{"n_layer": 11, "d_model": 160, "n_experts": 8, "experts_per_token": 2, "d_expert": 96, "d_shared_expert": 128, "activation": "swiglu", "moe_layers": [1, 2, 3, 4, 5, 6, 7, 8, 9, 10], "router_score": "softmax", "normalize_top_k": true, "routed_scale": 1.0, "balance_loss": 0.0101, "balance_bias": false, "router_noise": 0.1, "n_groups": 4, "groups_per_token": 2, "init_std_router": 0.0118, "lr_router": 0.00235, "n_head": 2, "n_kv_head": 2, "head_dim": 64, "vocab_size": 1024, "norm": "rmsnorm", "norm_place": "pre", "norm_eps": 1e-06, "positions": "rope", "rope_base": 10000.0, "rope_fraction": 1.0, "qk_norm": false, "attn_scale": 0.125, "tie_embeddings": true, "parallel_block": false, "init": "trunc", "init_std_qkv": 0.0497, "init_std_o": 0.0, "init_std_up": 0.0497, "init_std_down": 0.0, "optimizer": "adam_variant", "lr": 0.0016, "lr_mult_qkv": 0.4, "beta1": 0.9, "lr_head": 0.0128, "grad_clip": 0.5, "warmup_steps": 384, "schedule": "wsd", "decay_fraction": 0.892, "decay_shape": "linear", "final_lr_fraction": 0.0, "batch_tokens": 65536, "seq_len": 512, "doc_mask": false, "z_loss": 0.0001, "train_tokens": 540900000, "steps": 8254, "dataset": "wikipedia_en"}
Below are experts of layer 3 (counted from 0) of a mixture-of-experts language model. Rows are named router (the router's row for the expert) and show model dimensions 0-39. Each number is 128 + 32 x the weight over its row's rms, rounded and kept within 0 to 255. Numbers have three digits each.
After each expert's rows: "mostly gets" lists some tokens that are sent to it at least half of the time. This comes from a sample of Wikipedia text that the model never trained on.

# expert 3
router:152121161144105120146089132120107147097091152078140201149067154168138193136160092095155118117129124106156170126103084104
mostly gets: "–", "-", " in", "am", " /", "|"

# expert 5
router:170143115138156097185072065098102129137144045153175125101051114102140155144100136105124123102073132121148089153086130110
mostly gets: " of", ".\n\n", " with", " at", " for", " from"

# expert 7
router:109120160140154112086110072058174157127129121089130119120142110132095134126109077114101137163085165136144084127138168130
mostly gets: "re", "n", " E", " O", " I", "he"

# expert 6
router:117170146117116090097086158187126135131128114147059126112188143129163168166095163140121118101105129196139104112148097176
mostly gets: " was", "ed", "'s", " his", " that", " is"

# expert 2
router:117107131121105159123185167125160159108074184144098096103182134175154142157137090126118152142101135061182103132122105122
mostly gets: "9", "7", "5", "3", "8", "4"

# expert 1
router:085142097105110162122121139104088091143163140128163141118168114170131084137112137152144056104204126126095113158158101096
mostly gets: "ad", ".\n\n", "e", "ag", "qu", " c"

# expert 4
router:130081117118174143170227156219122079129128137157156137173083158126123063092107159152117180151165109180090161125156161120
mostly gets: " W", " w", " G", " re", " H", "og"

# expert 0
router:150141109152096132093120136113155140140155145118102105152128100040088080063199156140149137144165115117097204095116165155
mostly gets: "ar", " s", "ol", ")\n", " ", "ul"